Weights of a small mixture-of-experts language model, trained from scratch on English Wikipedia.
Size: 15 layers, width 192, vocabulary 2048, 69.9M parameters.
Training: a variant of SOAP for the experts, 476M tokens, 7270 steps.
Below are experts of layer 5 (counted from 0) of a mixture-of-experts language model. Rows are named router (the router's row for the expert), gate (a neuron's input weights, with its number), up (a neuron's input weights, with its number) and show model dimensions 0-191. Each number is 500 + 50 x the weight over its row's rms, rounded and kept within 0 to 999. Numbers have three digits each.
Before each expert's rows: a language model's description of what the expert responds to. This comes from a sample of Wikipedia text that the model never trained on.

# expert 35
Description: Periods after initials and abbreviations, like A. W. Bester, St. Louis, et al., plus list-number periods and stray symbols.
router:498490437546440446566519514447614533466409438469488500584498493483546455476482561420436540510522597482460617372571492514510503465484451446486552452503495479511528514467399503455485452478526556508519571485402499474545469429472584526556431420500547511553532484417509587554547604530530468569517455474490507513539505627531483611459527446532539534518501483456518468408510446506424477510412512434548424563436557471458464443483537555504499481520450515610453487539530468527509537441441451602511535449608418522499515499514548419465546501574438490423540511531433505428486503548464414562
gate0:526485487489521483512501530430432486503499467533503459433463529412446541524504401468534496576419518524457554566550497589451636532558413494472519475468472504540483413591457520505524555526494517491431539526395486549505484432517461532521454491513591516474513402523482587516450602520516513474497531445483508462592463460501417523485495527388458541517492430541469524425495493500436477477624496587456565551530551551521510599513474472501501411564594464494490492549549604501506512458539475482444372531535577656591532519570451510460402498518481535492442528438500520483459473561506416580
up0:509494580476495481480456518466452497517445554505499490434551543493401510489502518454577464527431534480536539503515434593567526463521468416487453453520502463469516515565387579431531535527534533562509504554431429546533557499474523585453495496424557523521581455512546600520438567525475466568522482585491465486541504456538419610459579502426481619500570461492457499431453498495454432502575501622459547585513514468544494496484470504450564488564520543514503463517530528509536635403567460540465399494496565612496504512599414594496417484490490501445479473415430559476451553532564526576
gate1:507461561610469609613530502510581513523378487533512403535602523483463438575470455574477532482539489577530562508481525614510463533444517447512526510471527492535442563427481515515455436447475486476536500463495506551481557373476511520488473489476480579574524487582519523483467578487543511569447434472491550480512519508487531546516505510513498502466496518591519447465508498567428434458468562549459413502421584451557437591463559509484551559453422489549499478496549588536496477507615487519552417484514513561621487433521466539455619557473511488412532478521498515473416595476473376547
up1:472551496411486401392459476473500486499602522470533590514412435591543527413509524440499443480420497513498397479464503422509514438479476470535445449518497477507512411511521491465549541502531496546394601554534443458474456549577479547560520481506474475385501474428512473541517383495440437421512530479481522424515452555444501543495459484432499422527597531391522509501488522522527526551510466447522468545550403535475530397453432520537437479535597538543485468475463494465467510442378523521458570520479483461402540603507539469474511450545457495534553440488511488521564413554467619425
gate2:525517578621562547419478571501528459493521446494527555482490444549404487564529424539522547522602433503512527381545432514509525526593589551523489462458495556470489392493392451518478469484540514549520600510424438508532521564489434464456503503473458476462476431474489446507470493459501515534580504402483473532481612533503475490458617487543571488519587431497537493477535542531580538478551505564580473445567541474503549465569448500494492473519481453568482521506559525433594605496497511469460461454527465511553546505513542460508478459456449529393576513597435617424480565510513482374
up2:523476517616517550419482580510569493544483458502543536503499454448411503487539496520492545504555487488543590428588453523465561470565548499509455494406477597445542447514450505519409546471470517558506598448450444597559510518510522489479516542541468486469442508531518455463395489436459456529620426376484445510504593572575467570461587527502559474508546451448457524523520467546534522426504499535519509466558558491535526457568437433442468524546458454529452527506479484478541493464482507481485422576483458472472505509533497429439527468494497571515547417572504636450429581547525512308
gate3:430468439449484435576505448381441494434589448470553453491527532553550435493492519494572540415600545429469451471537502443494565504485517405516474486571491482452593420470515487520514467465512502506475650491529405442535507438493445558463507521496420552519410521457455579457525538452534486471542446535469542586536514537521479504492538471539462469399558425550443530522483476526424517498544515474484379440481502575458536503528531496492491505434480508403474390487453536514539477421372527529437498433574435531592564498416591492612543514551550476547472518528511508498455489519512583429
up3:589511591464482526461551580567568493530415560525491489567489468476461575464477494471457453622412486484491591558491520547496455501535457580499605548428502552538402597546466528508484536509514521495567328544506583546445517597477545458534495479502619453510584446493552420571467494560500528521419554497542460485443475490480506478482464508439559482587407519467531478506495539439591504504494485546493560522502478428527421500553496499515517517524530479585472617486549496480482532572593463452529519589415561485415402488577425508456489497441459491453520471528465461472508490495465419522
gate4:532539512526429511423579502458508538459518509499449515473520460476530457500445512482521566562503519421471464522449524457428458463431513451585588421608553501526556436414538474511437588519411503481585533579532506523439444522485404514433488492422533556590530528518616483459553394404492498429477470465391479518420469581509455478422519528566479546557452564547450441519477530477538452433554497559476479473539548441465451503557486524464522540581429564537527496493459550494443478496478520539512557534496407621507495514519515424564532374418530480548407376460471539464534461500507507505
up4:510411502502522500519394517546461461507529447484517446530475559506419602494570485543482445486492512588538521475531486531559564540586508535435446551438457517462440569570475507479558450527579482526465418469467490520524592467522613491531531526621455428376409495498406493516445625573521505561535520523565518483547502435486574487605489469478490498434554448487585602514518481480479558549404498472497517491464520546542584520409511486515476490396566481436485511557551486512520517545544467439505455499463600404469503490479468582403469585585537537473544599548519503506453525465433476521
gate5:534577463526534416519474622577598535510496459483531405462518528484436549496474520511574438503562513456562587453520436497417469480497527599492487411488482440434481464531482445470504485513499436490578537478482549509522530507352414554489504535496527504494572462451485574446605491469486397470607518487556562501567529437504446540540482513600567503398594488558440473465531486407466434441527479452477503418475553508475489517490559461505458516482503552503523416444571460481495493562472373567534457454541546563469518612437535503497441424509458526493485623522459433577486517504499536491
up5:445523499516482582533468572538523499539498469466497507498532463457424509461424467481517501526377570459475618484637404556537544514539525538477524397525482468524467546429444463459514454516490498431514547421524511571397491503454500604556446543564663550556568439411472522496480585482563420416512441502497478461494488442507377511550556517493543538488505464501484527453582540470434503322489432452450440505448521426565542525565577545515522438487496422462442468550526488597498448528482456516544509456453459461533485509478522403471501470468459562535506584473490509495500526506507473529
gate6:446459438528579521558482440516565412486542490462485573426428418529517544491519571609495481475527506517460601538492456499574503554580390388488490593524432451539505485494444425520496455456527545424557580523444505476491492424498575456417605534559483487514511505488512472491485503501476530553468482458565443473492503408499531520502534488540580470475533450585500492473457488571488528535456514497559491548542532446473425487483574467579442392463457529473475529429519473446524420486398564491575470519371492438537485430539507462436611595454513455389504512547459411525574485446573521486
up6:532483580519429467447443527497441589490414646495549492570493623474458539455457515488504556441542588505490383530494564477466529529469570617513541440499531529468502432506600418502506495502500433602470406466518456499484436546475427459505454507500474559522495502392399590555441546468564486475522482564460412548444508563524534559553517515486494485570516475506466485516565484482579469507489539509438549409526472549532528607504456528437513543584529429517446443499526541509416553529588425517488528457596473620442507583558464490496467460495521535549502558518573544481533485446472465492
gate7:458548479579445569570583493514507537497525475490435502519536455481533572525490496533534493496396456483490452467540466502518440510409464482474533444553392514513452503446518540518454567490521584497473450441461567495467530481555552513537541509495449471520422458411458493516485468582507458562568432438484499595579495508480488509549585502564579533489433578593455435406396529561514550405426531457531509427473506627555558468528475469527535467436480538539654476555454459555466488479414506500458452568482494539554528515429471430473609611572533446447536461520463414493490570520557572482
up7:466506491475592497437529492574483494499508487581533475466380599538538520504546453494517415502501398451530497501581442483508539447546493528450510639503531465584522451532465452474505466572503495515450556466532474505518437560565468494429508494392546451565488476543446482472535538462477602432467479503457476447465483458492459536482515435490494436518496535461598477562553512592459458597555424450510615526512542487504539631566486460479372504508453433501426526428525520493460580504533475569491506548505480467456441505537545487540478498481508593561472537590530629424489495494352600487
gate8:441498507407460494509502513551510433497485445418467507477612462457568436485592611414557439422451504484485512569406561440525538554445487519516450467545505458496490487506555419553501494490539427473510532518472487506499466504486498508584445464591537451530497485509477494518512514503456516525556601475552470525548534580506497515487486488437513544496501513571614426553480513577447586481634522511378566442554485514440554514382478502446449568500447485540475482408473514579493514461445549406520443485497467566500494429527418367577429429408496542441433473443486524458448514576499417517
up8:488544487585550496414507536534518598504502417414535475483433492489536551493468457530419543517542426459443584540498582468492447489446513543542543507466432512509542605544506565448521579480422468554428569478555548388467514603586524444414510587534516496386505460433443419528555484493465532512500485474471543493469501527607466561494550475534477402520478547440431529503513568554503519499450527546464467480520416479490525492514487414520498522565520543457574463495586599416409558477541520568415509570603478471407449538483511515463567494464475536495431544509553530469499587449505426410
gate9:605462516553549519472525428526494464473483483540510454536415483524414395547453583474447530539440575512524395465532572476483436537516501465617524506542533586491498567404438553515511495483518523522464484486557531427582491483536560432568417530429458418526469487572561480426565509558386471511549424512408519598492542518554387541472477321553461525550504507472481465468412430463579492488529508390438499548523479496509482455501496428437500402433558476506499457503492446425494453537470443465485544564492538535549523541547547470463495428502482490482550497509537465439446499581500462466
up9:641500507516479581549461434501567436446515452548468493583519478519464514499410613558436518580478605534481475466456506442474477519535486515544578514476523495463481510431374518532499550525511511520439544371458521447496477424450516445560477550467406421540493554539500417440511522546476505478470483520471593574507553491602403532523531380552493541591414463526472480404485398441537601510418453512422461544541487467560530528456488442462530402448518530455434474582503468418505426526530445454476518577459530479501469555539533436526504465502476524469540550485490458480439518576508462514
gate10:455545499497431493411510441517570525560524546399483489537588508573471483398526505511583504412520530480537494516590422546456475562507426463493560519435446496471560563539567533515491653498427495509497451471549472441490538411568478534449461448476534472547570406450480499404510576508480457420517547535547562507598502495537453544446494501532515521506533491562494461548527555498352561487505571393467509502457537538512503447531557543447597535485586458437566555574623471559560547503471487544517452538545499420446482462522488474411528594541458506444536548486502479560535441489518547443
up10:528515594478487423559469526397534487446475520508611472600533578509483493515537442486501541460434450508459551454435431484492373568416587587486397455482491551509461561514478552532568500546541496468488546546501486516604539493480478466551620454462459484479547491490491556570460480553511557425525486523512522486575545466462467592575585513409399552507442528590516528493547476529526505505477495450498511466467519511536569487510544546507576483468532540497529448482410452516415478561567469435602497475552446436490446492444477470483527390448608468582485552590506501422518489583441550580

# expert 20
Description: Single capital letters inside abbreviations and codes, often in sports tables or citations: VfL, NRHP, ITV, FIN, EEST.
router:485482488501485506497534533502535508494510465474487503529498483508544469516554544425424532504518544437466494513536432548497548529520517474462586483519489515510479493551429470427409533489561579518563521520488516373494509390489514521548433487481596436536488465410550575437575524629566497544527481484521455522558525577534515592502478442518511470557381506354529496432532436574494435533404580469537489496426561526468437378429471508474529527543440529609482442554525515569467593499487379503533590485527529447512509513536557492538585504526493525360560554503571499418500506490500488613
gate1:491510550516585523394515489492599502385490464505451488593545459483516459470545628465496521451517505457512481480485461506570463514464407513493499460536551514469544499526380504497474434470411524492500529482469493527485576493392439498478558576433575539500553435516572443531489428488494545484474498586554517499447519456514512512613597467520470423534510540550482521473473573547475500602447459531478570442339518457432528494497542512461541456463486455521495455593507546570536532608502546524550437558501510482460537562491620445344487488451504527499438468540437441459442513430554582478
up1:415456551556503525490440544493548503455526485463440571612457405523553497452537574426535441460420502458450426440592492475552468428419475518580528539534546615542520409515468519425566551494580566501458440526517521532406500553498545495536504518431520466404484499526442499536521454496482438608403522548545490531516497499561537426578521437571425551599487526673469488492548459569437496507439485505555582526463471485499475508567471518504453482492444531606493437447532538435474532496538508449512474543580516451510577533475507422462492546448602506448487521419520509491461467486458435522
gate2:594478460527502501433453537371517486430595530527610621580478480475511441415575544430493525436512536404515479477474478517461534518456527549579552449556562582512446526536477470452575346480524596485459514526515431583499493478554463486522508523536476456510440573525465499546440506514515503479486467460525524532606487490496512505452489411478448485450502445438470497485512511469558550533540540541486533560501547392572459419457500487427491481491457416563485549488493495456574617553505555509502442423542592558462531518459461435427494452448509491403494481466591468578489461569439547594
up2:527570433554521455431427473478501454426571547564486533481557451469549461444525512408496496508482451432467501545518559484419534561456493490483531471507502520515483508581482429419518383515549505545427549488465406438452528481496449449590515531521446448502479565527513421485384518511579462515494459487494474477562460455498495484505511408548518488449528296494442491495548493472481557566514473539518530474469546447484474468490514542447516497465560497592457505550460411387573598495514551585573464438506563589512503528458546525409562448400470516364495496462572482600483450550467537501
gate3:419400510561541425472521443428538516466463484487502607539529513542451514502540518488422406544538426492500515544444489490530460484431566496398493501476421413423508474559500490447510495558433526508521495471453508459479538467559489514492508480574557517559444572492499406569538551427483517520519536562629582494493557500506519508398546567425532414500518446469541565560549470503438563561480523493498510491535587510560471512546438456545490478390482501510502597549541514536500529459584450491448536448499391484543489432414585504540499497516481583303507573530544546542521417506502448427
up3:460601563494518498541491581572469451535457468594392450469417509433538556496452507442544624524486529471490475441553476570441496525540446444585433639510552533528500384462497539511552479459543522540433493472530504523562441543488505540545565479481420499499557495516515548407438479619497566530489541387428453478509474452503526482558521468572525527487511485510556456465551505519544458517516473507452481517523420455419502514500600486436574490553595490494462412439436470533509514449463441522513495536458607457435535573495416530454477585428507488604524427496460483487510590612511500543
gate4:495454463538511520608472468575451484503551615502478456527449494569469491481447540430488508371591513496481548490584476537590458437562571416590593563527549523431542458488424518510430501496500440533525503542510513484585429427499498506463442445521399491441536538454469539488546622530523604505461483511419472469477454566495497416503481477426478471525535435428498503518455487472432493493428440575510587390441475499590507469464468462526481437407438629513533465547518493581446501452534502445468606492525505559533548546548544472512505494578518461526551555496464524424470528427480502578
up4:535505540525457425461536544433609554504405381485520544486582529417477477493553505494500510619455483484549437554485527503449576573474483573429399478444410474528475523445583507485623465537527572541505461467441575515426507538405491527508601568437629496550429520522508511537512439466496422443586589531520513475515500468590494552460522526552504501529408534563515522507543473528563519514571561438526473600567531471408542534512587564454526559552541421456518498469454552389497521541459509478535441493484447458488479480500493540524486496422522528500435398508532461543512530545532448501
gate5:567553608420528443557460464438498493574465517441468409522503477444502532504508468462468561471469578497550481454468467480539583541458472518494513556509465458448516432479511468427391389470519503471491513438482460586380467524530399568483522474571626447533497416465501522531431463588624537478520439521516488591513499464442583527507481431506464495487450513468466533468536457591588471558542492470461443596544543412559525500585529548554555425507471427514424523562489539551426491511447448483445498496545477540511605484582484519512497444431528544420421440460540483499446419480500517570
up5:553549525486507430589452514405502620581514533432493499474512574498494566573533519445456530570530537489505487457518432469506569484383466557505537498586469463392484465475472501434480385467490532418535446559518560570508480570539485595459507537498508484520474476573559502447478486547556565474576441521441478600506531426430591498519526497513513465416444536515406527531514452547551524526508517599526536586488435494493512482513572525490548428515476516579453472510459520537455526472440520428497625474514500419529658455544494540557500429494579491451391457465500477533400484459549446528
gate6:494491492385625479536531505479573457425483471580523551492602455484507496413498528457486527551576490459517455530609563498488480443475536481531484584488512339542423529542548478525405459523471538513408472493526446492517545542544564552554469542548538540449460535501455594558448443506462497548492529482507538510577586512516513500572508453465473554496421481442541490564389478494507449497553511512588490491406465425443562556547405548528534519462451476550591449523553452560574516518492543462453538462559524514591488510546465449469526459543491536369520548507490527484614472529578416411
up6:572530495491506539493541507471472405572540575500502484482568504545462412400515547535464491455450484577460458504472450500513527587510502532503492468540511478541448490563495344549486421515481525650514432538549536518492513504454483531526444385396504522563462451570589604435494531464451525423494519600481545491559504514448491495515510572481427432591538515576441452527514459547484532465556453514510483470539420479477429477486452445482496436498584520345467492532511434541456497517406560575433524596468538428501461440589466494431475430491471453477476517541486553506482572541580424517
gate7:553447567466467535502456548560524487544533447477456424423450463553490436454524486458511578391587495545485452470461548527474514550528585426487563441598465490494437446450533544540574494487514524440480577456458514502519547462506475453648538566548619480510425406510469507455532563524505459482447477537464541443440551429481598463588495452548551504517484459429490573487531534492536533519484533401540486421502547500554569455487503495361565527538522548513554469566411464486474533525498520490592548546498369577484546578575503533582523516542520522465565461506539467547496494604474473412
up7:389464462496517447476495532493550543419490617445528604540435484484515571496413477498486445572473459478524563552453459519542451523512467531604471521536554456529562527578476526537454440489556402480499439553493426498509638556526466577352435471468468511465520505499485552460421503539481541512523520422506495514464440476502575505419454507468414512390448553493473529546501506468520417480506537536454498585505401549502420426425513533555473455444517464513455519504555520418575396382462508489387471474549506409523478446438516531446458448549485460528431526552539545468509468440538549542
gate8:503530475623484558430505548576533523478477476352457496495532470543444508580443558451416449417498531480487583435514475541488458452577426552527592530494559538529542510517510539525363456540518530430475507491476453391462439491541573521582469527467427504476570496465544550541571511554531417577522504403543470525516558485482454569464454492521512567432480459451528461437464516550535569568461471432485498442514551468523446486480441455528397471479512507503557576535456505493520515579540536320502489539479575468434535469501497487571543479595498578458538500506480434495472489375521513440
up8:446457453466461513483499497456494432517507445548504472497459521573436602510526573426572523472568478525565430505600489535482424408508542502635561595562504501556495474608452532544410427517616397513566496401475441560549515442528527573373561463554467482525539451541557613503526508504475496486474514605522488425491543472519487551498472486421528472456375554492481555457408524533441540411449517549491455456476539432486478486421376538511496522501546505477583564419438444549445554483476522563488466489497523459508469436486559516495508485509507569425513482511578488471485528511516501505
gate9:412373458547541384488590482557520544556434483565498481444413513496442507506409467480480418447565501532456473491481511505422529562569379540530535575509492502428447561556478449415479507568566585552517475524417407501529510556488476487495527488510440462424547513544423498538516558506526474535577495496498389384430532486493490574469477509495571518463434500475535466559407543482558500601470446542545555452541570468486492530442514483515429496564448475477478546523489483511503497481473462472412488525505474480520587463435478573502376466527484524458573516478491472446624416471503520371
up9:495490571458377448557456446492534565544552497493545568436379517590522510561426484597495567450545506494495458429514438456542557512548503495404411568507626474462526504489427507494480473581481482521578523485487449497521550468444490488507501453435512531476568567519524566462447519567502484559546526545469500450492531514463514511579488432588464527544498563453547542509508558507494436432524550465412514515537479392480463470465518449510560436555446613466608551460451479544444478526431579460521465500495472458632475524537429548532554428533403454520533584416481569451489435435494522410
gate10:504422542531508462547525531484435523603435419615494517568562397535508464551491443492443562409501500488482483480520504426507482516540467428461540439492465428572404566552547518446443572476596458476552503614502537551457524488503479512526466535516475533489509533421502457492534515621563578511548475526528513444468482451438499541496563556563467555488558507403434460512496422436493540482535503425571444426478497497463494483520539469484521436400484549505469407603385384538497439578514540531456600428505576526547552505511565474478491571515515554470467463493523454552632495528506530575
up10:434444523595526495510502553530481500563468478591452551519538464496481466537536434469480544366449472410535473453510518515472569566486469465496553448509504516581363539479515530485468531539591559493529518576558601497527508533471453502538459571491464521531505560445458489478458523568563508546542426410526467421539436451507601594453601511507489578428535489412452452568548432477506508473549599536451470471505519516447492513456546498557549467411516525467411487557452508588532493582538501527491563405433460561588545477507567456376521555559618502533551485463558536521563510488514442467
gate11:620489522479506539617500491456465418544451512534446518552493585387481421489524454563509435592481475589478502515500459457530516477445479572466403353532432570466491474396529487477472533430594483593560506424480566489519465505480454438545501570537474481452470471476510508527547581536600484462455564413494527423571512483567548390478535464484451425512500525385418534504487525521546517414526452501455475547494503462446523469486474514523497520526492399593563536485560569502451449488580469558513461564489469473410445509508495538520553461515431549386541503491522516526409528567492471509
up11:531479471520438523475486583426506507504533489414480541531511454513448524435466533509457556403520501399524508458532470480475424408551489495508445483485556442447514536563469551506513483546459542415447512517561430500512581475561522519471549554449442493460524490510406478435454461527355558499547492529466501468413475560432567615461378559419505481401455461500574399516494532423476568527528492409501496488497455497588424452464541484572598505492411539503486417515481502503543539551440535503445454480600548466480532459457532451485446609505533494638458583507449540479511504524564486402

# expert 62
Description: Capital letters and Roman numerals inside all-caps abbreviations of organizations and codes: NACAC, IEEE, UEFA, IUCN, HBO.
router:450451471543489488497489521480524467423510428449433491533501537550511492488526515413406555476534560429515530403531427500505495500526493471500571463500507506482487502570406470417435525503530660537521585540500496407503451443500534496476372509485572454517545404468508580460543541599495471568561482506596476472507501607494484527432496463477513448535432458401547564425487492558448382517422546535556470512427591522493505428457499502485500561505491524593459490532484512588483547451519424543518659452544546475573491464541575478498522473500459586409509530497524542431464538503519494604
gate3:617387465505560457550554548450511519439401474565478505511562493451418513444571514533458553533575527576475474456479488511487494524556520477518457513430516425442435445519573592430475466524454612389413468437499485397517538522548454478585489523575447534510551435519454537520521491500501489490455439455460544456554500519486429527447533464449502418394508452518465551502550500415449449474377555556596572529529561416475401542514491419428541528517484576529479496589565493501539577545451519524575442431485463549527564504537492520461491459543418557504503438509550457512548441527482555523
up3:484464486543502464513528479514566445453485502509537487514552538480350501369535459580464499485529536522500461416519469430510475499520393518455411528479489518399534477399568498490502474559497493420437521459547491474529526484581468507569489502533519495484524480533520629569574533582459491516476615429592537470561506459380528558503503549497499415409431452394499499481570551463532455481437525457624569498539523431447479506493447460439497521528428491560498451682600501494472498546489450508555439480519515479490467417512506529514453473558487549453485479503530473546505385452460470562
gate4:459373475513516558605389538512447501460501580399554480519412495549461401507553487566468575439548556483499529452503659499662523510593556491554451547515499553460472443538556570528401459466476516553473470499559526467511566538516462558429470475491453459528599444523494520454453516448459534401484477453522408575480561580517444509548423541426512553472537554503461475456475510477454537502523495534473631538511472532500483430482447518536506480520452498471438486467516503439418550491514515422487578464476469532503549490516475486552517540435447459430587506524510477516558521551392434465
up4:449456540571484504508440429546430457491424513468550535452410490557520460520581418549472501481578553491497469489485544561646459512494555420557469520508504554533508493547510497432462540524435581507545509480579448585548425505521505549471502527507522459459535468484529493478400481545477514488536429474483503458535507601568480447524446532443449506555486573387441428478539530532468619467458553530555540454439540583565586387513500502450484520422511636505467500493505499519461531503490521449527560437478554570548501552548435480409589634526463536467607483516457508516619494515442438505
gate5:391518458503455494454529636431429490535503507514470576486462510496464473524451518459514497495470463520561537517566468496485478593485392515533482465554437476447626487572496451482585534511529478455528595468496475466474505501558560508423503530500463483508520419611472596464515533643441505436484597527516548517458453523453474417433504462487518579476486501525550352558524619616499478440443609449433529555519540470541491474495513521521533470468520481483435545488536439469465481448490459500543471557571522575407571449484536510540534369507541575548489532443490556514523533502519519608
up5:499511489547540453598616441537494435510541533524621567442513553481463557551444496530439553507447550491505424509534538457400569468529541418496490489649564563555492507548455475494428496419553526546445507573486603484458480516441493516557499557514499516487592458437570469518510430506447472531444422476556442492414544512417455631538496522508492516364551480498518508449495517478525545534576502572398554501494398477471614503446467450513482522656485462483556450494506481578471490516529437486496486608545519515499492470479412415484476563476463479433471457497548497496520517519512508545
gate6:507462435491477507486499443507495421433591412508386474644538580492510469512467505489454463456411548534571471448479534563442419427500509522526545461517436469466510513559390559458461579483576478511493513444399483522453533505520530532508553422516528417505473442557450505524468432542468455328506525593488493467540558450579529517508418587500518418520496456595565607493410507561440499512538519477401508580506439492492458475549570545540506534424525409545454459514467517568516389506492560516456516537462511521522565557514580394455488484493476534491533484542464521485503502509534470573
up6:538512568527448558514523423523459487513399567501454551559414460392569517474565478516534521493527519464424515512494606469584471489536587560465475582507592551514452548432576435529482506515493513654468540475576558491537493460476519483484463535517530467542495474581471507511501462468528573480478524500401482540524573533547454477549537473567422518564431511491502459466435531590551538542402434481518484503451578503568445416544403428512411530484534562489576461490437491459415469520567476544491512581470488440434493504509400486446425537409562529581526460515601553471415472487420517510
gate7:453469470532463457523515521522429422543505528534486436436531537493596486488543551472521482557513499443509546544579438550455442480460463506450520519389536504504547573493569484495516517570474492480457499491413606410508458486452525480520530486509463513476435567418449532480489491468504491558512556501436520516642402636530542452492557394459365453507465435468526573500555471512646505567437491553568479521459528478427583478484470522477494479582484522548469624480490583562489526455520517509467497462570462470418469418487549574561439545434445469488513531481545583625514490475568494433
up7:521523585481551586513503451526495525445500467430580542561386433522485523538489472582500526500494514500502440482416573465572482529532506460537521557578514582536422446498541543489497449469476495614541473438545455570519488459509446489435505484461540503502544478481533474425594525575547464483504512572541500455501519426422449563425460515538547549455553494479477479429524478516417518451534529528486558503541520568522551505440601494507558457422493498497479378568551403449481535603544439509589619527471517496528506575573387491377579509570464531515464390513482436432526518451400442538
gate8:539559385555543536507472515435553572454489519466502481546459605518555509541510428554485537459528492481448556450584535507582522517551499535507498500493571491453466519460488457485480482538451618548421484507526435559618490499515543545571551405563455557522474500494500607417458549481601509613516428565524520508510522492447527435562423488439532441545516524644446495522430448549506485507503519542591458417450532468520437494493404523470491527441557510528496535403509478586451497510496563509460473546540538449504513465516597521565506491508505533419467581349568466473528421543607522479
up8:485502524534456471492477528527526566552497454554471551607489398431516446521510506502493462497453443477585511531474401496467486510530499528481546447389516452512517475537483389494613403437526422499440501508574509552538506511490513442540455495429434499511509435478437399561433475494556560506576537468321502549431480457516518518499517474486488535481458454461475485446543550484509406452531477428443626531475544559401504495492482473565506512500465436447481448482458482511545507462386433454478591610558453514523436532457342582486478437500520418424521477503475506478432540468443571489
gate9:503581426463590474518423470482529433543514459532483455513546502513534476565506483512461405427563465469444380588526495483519404540512562483519489568470538505466545438568488509498535569476571485626509529590493472469530544476408443415492534504424556513561453513479538445484474486457531463464476504564471526565508553450527502572402547517530474492429443439432556539566489576530524518474520472483467405426491422515560496500473413480363454407577538524629483522439420489492480529469468504466560486533556487405515476573559439514443520509494547488436472487596498426435448576485552548588
up9:452488499490434595536542491491569584512516460566492472435409438393536494417458515523601539511457559532529523474478527513447524509518499536533470517539426503543540502486477534502511434480447504424499456470496508411472456525567549560481469434551465440412581470432457528495495630483457425496543488466492518474515524530471460462602454512454490498577501589627488482424510429531464485513490485476493532534520574503455468448508515584568530589460480479460464506581649465511598454551487512525427482503442511555494510373455527557456486396549495560501487572417563571564545382555533555421
gate10:385499438453578486501476467536568447512545461397527418488525503532515490486515478394553495413499550599515457536534469510493393530515542469533550542524524534557437464512558493497350498563493507504482473542494510411483452439576499477572484554481559558500498547621502603443506426547532537496544498506511557491459447479447409610467587453528583501405533466510496505560460454509509540497557611470581435469428583531516618549521525485552581515526480539488469443517425443513545578483443475494589518519482570510500525425442567426520443513512432494555511522507575515446493526539606514512
up10:473524469514468480492550412476452528427512407454447464498610486406415410483478536502488582480491542538392448515490496509562498411529456518548520491531574461508544491526508530512487475417557505434490418573514472465451455513512459511537505497476495597514485534554597485511548562509450469490439558456467454428546476362469455561486483546464445467516536550477445534520502420539516448581561541488471371465487508512476444506517586514535401446528557524404497525505485476568557498582547582525611524587444480509438582509388499538400544582537516570464547561572486486548494603466435463500
gate11:523557541519491552472558509439407580495585494579480606499486483490513423442438564485489512404539482451488522467433484468466564514433459535462550517548471491542521531473506439447576469494529436551542433460562585433543439428570498487535504499492570534497457532522485499442564467513528487533535474614482515537468464404633463470453457565533412442581539415561510538511427462467554467439525453532456575526542475489491461518474456508551562478558488488488527467548526530535479566493488544463414451409540463445463517542442600466526498611576515402405436579562550449480496502393543538614
up11:537565546462501504554487473488464521439509488461495462543522458520458567574508584490463541581476558435446498539617498564397425518439533442529542491497554491500419456481529473468456503407483555601504520436486418575522512514558444504450479493413526539469562596491507513491493540426574486557575470547523530519469456569521488509608503517532410547450418489559459546487530556513529484458515546406441509488522492537402528523506457397463524448467589531444481473489442504458382463498532528431437448593516451411636509452500485482455524631453556628548498472482419529425527454509489515484
gate12:415550575476554539599454494503540416489520546502526490528533472402502511497542599478510482488530515362614575456492549481444526479565545537418468526524500516581548512567391556488486491531452494556559541437541589421513459544488568467500504635532560463451473465547488500527538578396436529539493453500497518550496505564549537503551520502479544441422550517460463445431430538612461504406490498465525481594543528478500591521481501501578509543592516465525536532480473403464480529504413461466502549470459488563549504468492496420474573570470594551522517517563506521419533498535499620402
up12:494452504551488536472532563525403615440513580420522539543515540478419492476514516523608569502473483478469463506462437521604552540513436488502457520499517426502424499426587484523492487458557480488466486473451437578446483457498439529447445456515448498586489579450517491518484515517530429509571540597452494472502459519508538499396437493516473532421589423534573568498520401392572573563450451533474530499495449473527517469548465522405405510483608602556442473508445543538505518520566493611482477566402538473602479506531475577520439457507514508487617484482520483531525571532479542621
gate13:378538489549417496450529509443485493541458463442519481556483528538482622486531519503607548524539559518580552519549491637487412511512644481503461454479514474478511561561516434434481456478585547597511502404560543488425557478409542536608471481484564540496521524540446523513531526492484502473589504528467494511537511532502474495440453482501528428525514513440492510536423499530402515477510544579549519423470537533463418549525518434497489550422562440504558522472492512465688393522484475428542527471508468574513492508512512473530473375514431566472529521472512476469521447512367459433
up13:520584456496488473413459569490519568449533452501554480507526446501447390518502533493525429451464479445501488540468506423495551487533419393475447558440422465567466497537522504455482549559560359496447548518500482508526493502543503454520450417455508541538512501467491482494467481523479487442519509504579526445522555383373513526581448489491546515513528514440409479525563561466446505494539514470431470597579451490494677465517530523620529448555578489499478467513504440498455617436553470516363514499492525498497558476448474521535575555514499572542622553518550526505574582502483602508